From a checkpoint of a small mixture-of-experts model trained on Wikipedia: a sigmoid router, a variant of Adam for the experts.
Below are experts of layer 7 (counted from 0) of a mixture-of-experts language model. Rows are named router (the router's row for the expert), down (a neuron's output weights, with its number) and show model dimensions 0-255. Each number is 128 + 24 x the weight over its row's rms, rounded and kept within 0 to 255.
After each expert's rows: a language model's description of what the expert responds to; "comes before" lists some tokens at least twice as common just after its tokens as in all text. This comes from a sample of Wikipedia text that the model never trained on. Tokens count by the router's weight.

# expert 6
router [145 145 126 136 143 102 104 158 108 107 135 113  98  88 156 127 156 119 127  81 134 153 154 117 164 154 163 130 139 144  93 132 121 164 139 139 103 170 104 149 118  94  83 124 103 116 118 137 134 124 165 130 146 103 102 111 154  98 119 151 136 137  82 189 135 159 145 116 162 113 128 153 138 150 128 131 129 126 174 110  98 111 117 142 139 136 154 137 184 130 159 144 123 107 140 151 114  90 135  95 118 116 119 204 139 100 143 134 130 104 101 132  96 104 134 151 122 136 125 120 152 156 135 138 153 156 110 136  85 126 130 125  76 156 138 114  98 118 103  96 130 128 124 111 112 127 105 166 104 122 150 180 105 118 161 140  79 128 162 118 148 105 138  91 123  77 105  92 119 117 160 159 136 129 114 111 156  87 177 142  78 152 152  86 143  89 139 105 134  94 107 142 112 134 105  96 159 136  88 159 128  86 164 118 134 112 139 151 113 116 150  87 161 132 158 113 130  93 155 111 122 132 135 124 123 129 135 133  92  97 116 136 162  94 114 134 134 134 172  57 148 163 143 103 123 143 147 118 126 127 155 115 146 142 151 135]
down0 [120 109 132 136 119 124 141 117 158 154 123  90 161 161 163 109 139 144 172 120 136 108 131 124 125 121 127 111 171 166 133 109 135 120 158 168 146 103 168 143 139 115 103  72 104 130 166 177 178 113 114 138 130 110 140 111 120 151 114 136 134 160 142 130 114 182 107 105 125  65 151 118 115 129  86 115 108  92 164 111 147  98  86 120 134 130 128 112 156 132 170 100 101 128 120 110 135 149 131 131  80 115 116 123 110 107 152 105 151 115 144  97 134 146 120 111 132 132 134 157 123 119 134 117 138 172 160  88 155 140 120 160  97 169 156 120 146  68 112  89 123  87 120 165 132 117 121  93 178  89 102 105 109 149 115 133 153 129 127 143 163 142 157 128 179  92 131 110  88 108 104  90 119 141 141 178 145 131 116 113 120 145 140 139 103 109 131 143 111 144 109 139 118 124 132 164 111 103 135 154 125 128 167 130 103 141 165 161  83 152 155 139 130 117  93 143 150 181 102 131  73 131  92  86 112 153 126  93 118 101 124 155 100 114 104 108 119 126 177 179 124 127 156 147 146 107 127 123 120 101  99 143 125 123 119 117]
What it handles: Tables and infobox fields
comes before: " ", "\n", ":", "–", ")", ";"

# expert 9
router [150 163 113 120 137 106 123 121 105 113  94 130  77 145 131  93 145 125  99 128 138 146 141 131 116 136 144  84 155 136 146 155  75 175 144 145  86 123 147 114 176  80 120 102 117 100 158 122 130 109 135 127  58 123 106 155 117 123  91 167 100 151 107 170 135 124 104 139 141 143  95 142 158 150 147  88 139 110 143 101 155 146 133 120 138  91 137 144 154 174 139 139 141 103 144 141  84 125 130 100 153 118 111 158 167  95 135 130 170 126 124 129 103 116 134 133 110 116 127 128 163 100 178 139 146 168 145 155 113 123 102 103 106 133 132 166 102 118 119  59  96 156 126 137 127 157 156 105  90 146 140 121 148 152 168 169 110 124 129 123 136  72 117  75 116 138 133 116 115 144 152 131 139  82 117  98 131 130 150 160  98 139 156 104 124 130 151 140 148 102 115 135 121 136 134 140 166 152 133 143 162 107 158 153 134  86 132 159 110 133 139  88 147 127 160 153 136  98 146 119 156 109 105 104 110 137 125 154 109 151 137 111 147 142  81 154 121 139 165  82 183 139 147 102 157 155 134 124  83 144 138 107 158 151 119 135]
down0 [133 179  99 162 114 144 138 112 115 118 155 123 129 181 128  93 106 114 168  90 150 128 137 145 114 161 139 127  96 140 129 140 162 111 166 156 148 147  98 132 114 111 103 170 140 108 156 110  87 144 116  76 142 139 151 112 127 118 125 114 117 162 124 106 149 104  82 136 130 107 142 106 102 125 173 139 126 145  86 153 131 110  96 153 147 106 123 138 151 150 129 128 134 108  96 147 135  98 139 167 112 167 139 145 115 140 153 155 113 115 105 135 126 156 153 134  92  86 117 143 132 149 106 143 137 142 146 119 145 120 107 146 164 118  94 155 133 153 157 110 148  90 147 130 114 135 128 115 106  60  80 106 153 126 117 122  93 107 146 127 134 141 135 140 115 138 149  85 112 127  93  92 113 146 108  95 138 140 119 133 152 145 104 138 103 123 124 109 139 124  84  87 123 160 106 147 105  95  66 157  80 113 124 134 139 131 145 185 139 147 128  99 121 123 138 135  99 115  93 100 149  94  84 115 118 102 154  82 129 163  98 132  96 124 121 106 131 116 119  89 130  91  95  79 153 168 119 127  98 139  92 116 166 151 196 119]
What it handles: Initial letters and digits
comes before: "9", "1", "0", "8", "ent", "ot"

# expert 1
router [147 101  96  90 191 116 158 114 117 117 132 102 130 117 168 117 158  85 126 117 148 140 156 116 154 130 143 140 106 169 115 148 134 164 179 121 140 148 108 123 152 122  83 137 135 123 102 114 141 138 151 105 104 127 108 147 158 106  86 159 141 130 110 143 136 132 108 164 155 138  84 156 140 135 165  86 142 112 138 107  79  89 172 144 113 104 150 164 133 148 133 128  92 134 144 130  84 134 146 102 122 145 169 156 182 114 136 135 161  97 112 162 114 108 159 124 142  75 144 141 137 107 169 125 141 150 113 137 135 112  93 133 113 161 114 134 105 107 114 116 121 143 136 111 140 136 129 127  99 134 163 151 171 136 164 172 143 132 149 128 111  95 141  98 113 119 141  99 116 111 133 168 148 108 115 122 146 142 165 131 112 160 169 110 138 124 179  96 129  74 102 131 119 160 107 137 162 113 116 161 183 119 148 159 144  99 137 124 136 156  89  86 147 128 104 139 151 117 109 119 151 133 102 101 104 138 115 127 116 103 134 120 149 112 151 151 114 153 149 122 142 138 178 114  69 137 148 114 104 168 151 113 173 170 141 152]
down0 [125 107 123 134 101  79 148 151 102 146 140 128 102 134 155 136 131 113 120 143  69 100 108 108 158 118 146 152 150 161 128 154  47 152 153 121 110 126 130 157 128 159 115 162 125 123 127 158 143 122 160 140 117 127  82 159 150 137 152 121 144 175 150 167 140 149 178  94 135 106 138 132 108 169  83 136  96 148 156 113 149 152 128 145  93  94  80 134 158 145 144  84 173 121 101 113 130 113 151 157 130 135 112 138 131 157  72 151 146 108 145  76 147 161 112 135 170 170  84 157 122 100 157 140 140 128 153  80 140 115 176 130 112 141 126 126 160 112 129 123 170 111 167  79 169 107 123 134 110 134 117 166 111 167 112 101 127 109 155 187 178 118  81 129 164 143 110 141 148 157 112 126 142 106 110 144 117 134 133  85 124 127 153 136 131 146 113 149 145 140 149 149 140 124 134 164 118 134 119 144 143  73 123 102 120  99  99 135 131 144 135 133 134 127 135  73 135 102 178 134 147 111 138  89 123 113 123 139 119 124 124 142 117 148 110 107 153 124 153 136 124 138 112 134 112 166 103 133 126 111 122 147 103 110 142 134]
What it handles: Prepositions and articles
comes before: " the", " a", " his", " its", " their", " an"

# expert 4
router [137 154 102 116 153  96 120 128 134 127 121 131 158 109 155  97 128 130 145 104 151 153 136 129 171 128 168 144 155 163  97 119  95 134 154 128 133 154 101  99 162  93  71 135  88 126 139 119 114 165  92 128 119 108 114 111  72 108 131 154 139 137 124 180 142 140  53 157 128 156  97 130 127 137 128 109 110 111 158 128 163 103 131 132 125 113 153 129 149 139 120 134 102 122 165 156  72  90 140  99 125 116 162 157 157 152 109 130 182 117 124 176  95 122 129 137 124  99 117 120 150 113 152 130 151 167 117 128 125  93 106 103 126 130 143 129 141  94 116  74 101 133 116 144 129 152 156 144 106 126 126 117 116 162 186 159 117 117 123 144 125 106 122  95  99 117  84 121 118  81 142 114 161 111 129 108 143 144 139 152 115 151 147  95 125 104 134 133 171 144 119 176 129 153 116 117 129 143 123 142 172  79 153 158 167 111 148 143 115 163 160 119 141 112 147 152 141 122 112 101 121 166  97 111 108 143 158 140 123 103  60 123 140  89  92 144 120 132 160 106 171 138 163 133 102 149 127 187 114 135 124 126 142 129 142 100]
down0 [119  56 155 113 125 156 125  49 150 131 164 169 168 117 131 102 114 107 131 155 103 121 142  84 122  98 140 139 112 180 160 122  65 130  96 108 148 125 157 131 111 155 122 146 107 103 152 105 155 140 110 154 203 128 120 124 134 153 158 131 134 132 122 136  91 152 114 144 100 127 118 178 140 133  99 135 146 107 115 134 146 113 118 127 130 125 110  95 125 111 169 147 113 118 130 116 125 157 158 111 137 144 117 139 115 159 114 109 149 129 123 121 132 130  91  96  89 107 108 103 139 136  81 154 139 105 124 106 173  87 114 145 153  91 107 142 148  87 129 125 139 110 120 158 104  71 151 134  95 159  99  81 149 156 119 126 163 166 106 129 125 106 106 121 137 131 123 134 124 155 139 107 154 141 163 121 147 120 149  90 147 127 145 115 185 115  71 109 125 146 111 149 103 130 129 105 148 115 147  96 116 132 128 122 154 115 172 165 118 137 156 154 106  88 148  98 123  98 127 107 154 129 138  94 148 100 161 121 109 116 112 135 143 111 125 139 136 126 106 106 115 144 157 165 134  84 140 127 166 174 135 168 164 126 121 110]
What it handles: Verbs, commas, plurals
comes before: ".", ",", " in", " and", " to", " of"

# expert 7
router [119 134 110 118 157  98 156 154 142 117  88 122  81 159 129 106 120 144 104 101 119 165 131 105 154 155 112  85 175 138 124 101  86 148 163 106 144 126 112 125 145  91 119 110 114 128 104  81 123 109 151  96 106  53  97 111 113 118  95 143 127 148 100 143 175 152  78 167 136 134  89 155 129 122 129 113 106 137 120  98 109 119 140 128 130 119 142 167 124 164 155 161 124 143 140 170 128  91 132  78 142 120 130 139 177 111 134 144 162 132  94 155 109  81 127  96 151 115 134 151 144  76 173 140 141 150 133 148  83  99  92 100  75 125 120 119 137 126 135  90 113 176 152 126 152 115 169 118 113 131 145 159 141 141 133 130 121 126 148 150 105 112 153 105 109 104 108 150 108 126 132 122 144  88  75 121 150 107 159 147  65 131 146 115 126  96 153 123 162 116 138 113  74 130 103 147 136 171 102 139 163 125 128 136 137 105 152 176 120 165 117 119 148 116 158 157 137 126 142 122 118 132  98 111  90 154 141 121 155 113 113 126 162 127 124 143 119 129 152  70 136 142 150 100 111 122 113 139 117 132 126 121 121 148 143 151]
down0 [113 182 104 104 139 161 140 134 150  96 116 145 137 122 150  92 123 120 108 168 122 103  99  96  99 119 141 159 140 165  91 109 120 151 132 126 130 131 124 173 148 112  76  83 129 177  91 137  92 133  72 123 180  84 108  90 125 108 111  92 116 147 108 108 130 153 176 156 132 133 137 108  63 123 149 114 115 116 129 154 158 136 141 137 115 168 152 104 118 109 114 143 131 156 173 108 131 136 120 143 116  77 111 119 108 152 162 136 145 136 124 135 106 110 122 146 119 174 147 111 135  91 162 142 140 126 144 134 145 108 139 167 152 139 137 130 145 149 110 121 111 127  78 129 177  54 128 101 137 119 143 130 130 138 114 152 159 117 142 156 140 100 156 142 137 156 109 109 155 139 148 158 132 144  92 128 135 105 101 128 128 129 129 119 102 125 141 145 110 140 140 116 162 124 101 130 113 139 124 110 135  81 123 122 159 107 132 151 129 107 156 122 113 147 153  91 117 193 135 173 133 145 113 109 109 134 147 126 153 117 117 141  86  85  76  64  88 166 117 119 107 140 105 139 128 161 152 133 111 140 136 126 126  85 167 149]
What it handles: Line breaks, codes, places
comes before: "-", "|", "\n", "2", "s", "The"

# expert 11
router [176 136  82 126 136 111 146 146 103 102 103 134 140 126 127 115 132 126 101  97 148 142 115 152 148 144 112 122 129 143 109 127  91 139 166 141 140 126 119 127 183 117 120 102  89 104 116 112  89 116 133 125 112 124 134 145 109 116  75 160 146 104 138 151 163 129  90 144 157 130  94 125 123 160 162 118 145 141 152 133 116 125 117 152 138 101 119 125 152 142 145 143 125 129 134 147 111 117 146  71 113 131 165 190 150 141 105 169 163 113 111 151 118  78 125  97 110 113  94 129 117 114 112 119 138 144 109 122 110  94  96 111 122 175 145 154 147 116 111  67  96 100 152 120  96 115 143 124 143 102 150 154 123 167 146 140  84 115 151 115 141 107  99  90 106  99 120 113 117  89 152 136 142 124 111  73 136 131 181 140  49 154 135  88 168 101 134 146 118 113 115 119 117 166 109 132 122 132 121 145 139 115 140 149 133 109 134 131 130 128 111  79 167 144 137  95 139 117 106 124 144 179 131 110 100 145 125 149 138 124 126 121 181 136 140 162 140 111 153  55  94 121 150 154 103 167  99 148  90 136 149 121 160 146 185 136]
down0 [102 101 144 138 128 109 136 122 140 136 122 140 112 109 111 146  92 179 140 123 140 158 129 136 153 139 102 195 131 136  98 104 152 125 152 167 124 125 121 157 114 151 112 128  91 148  99 117 112 133 180 159 146 117 135  90 142 148 135 140 133 144 100 117 150 110 107 128  90  93 151  88 120 113 171 161 112 101 150 122 117 114 136 134  95 176 139 146 145 163 159  89 116 108 103 122 109  83 151 159 122 180 110 129 141 101 138  80 138 124 129 136 106 113 155 114 116 137 157 107 125 109 119 104 170 123  80 135 124 146 178  83 153 152 129 104 137 107 120  84 104 125 140  96  82 107 149  97 172 148  87 138 150 114 126 143 163 128 135 119 151 153 142 103 133 159 138 119  68 107 103  98 138 117 164 127 137  73 115 189 101  96 112 131 173 141 148 108 136 191 106 136 147 134 134 130 101 123  88 138 103 109 107 156 132 106 148 165 107  74 137  89 127 131 126 150 155 153 154 141 139  89 126 101 130 158 131 180 141 119 123 122 129 106 128 132 121 150 147  99 136 103 146 149 120 156 102 130 128 160 121 114 146 140 120 132]
What it handles: Periods and table numbers
comes before: " |", "1", "2", "\n", "3", "0"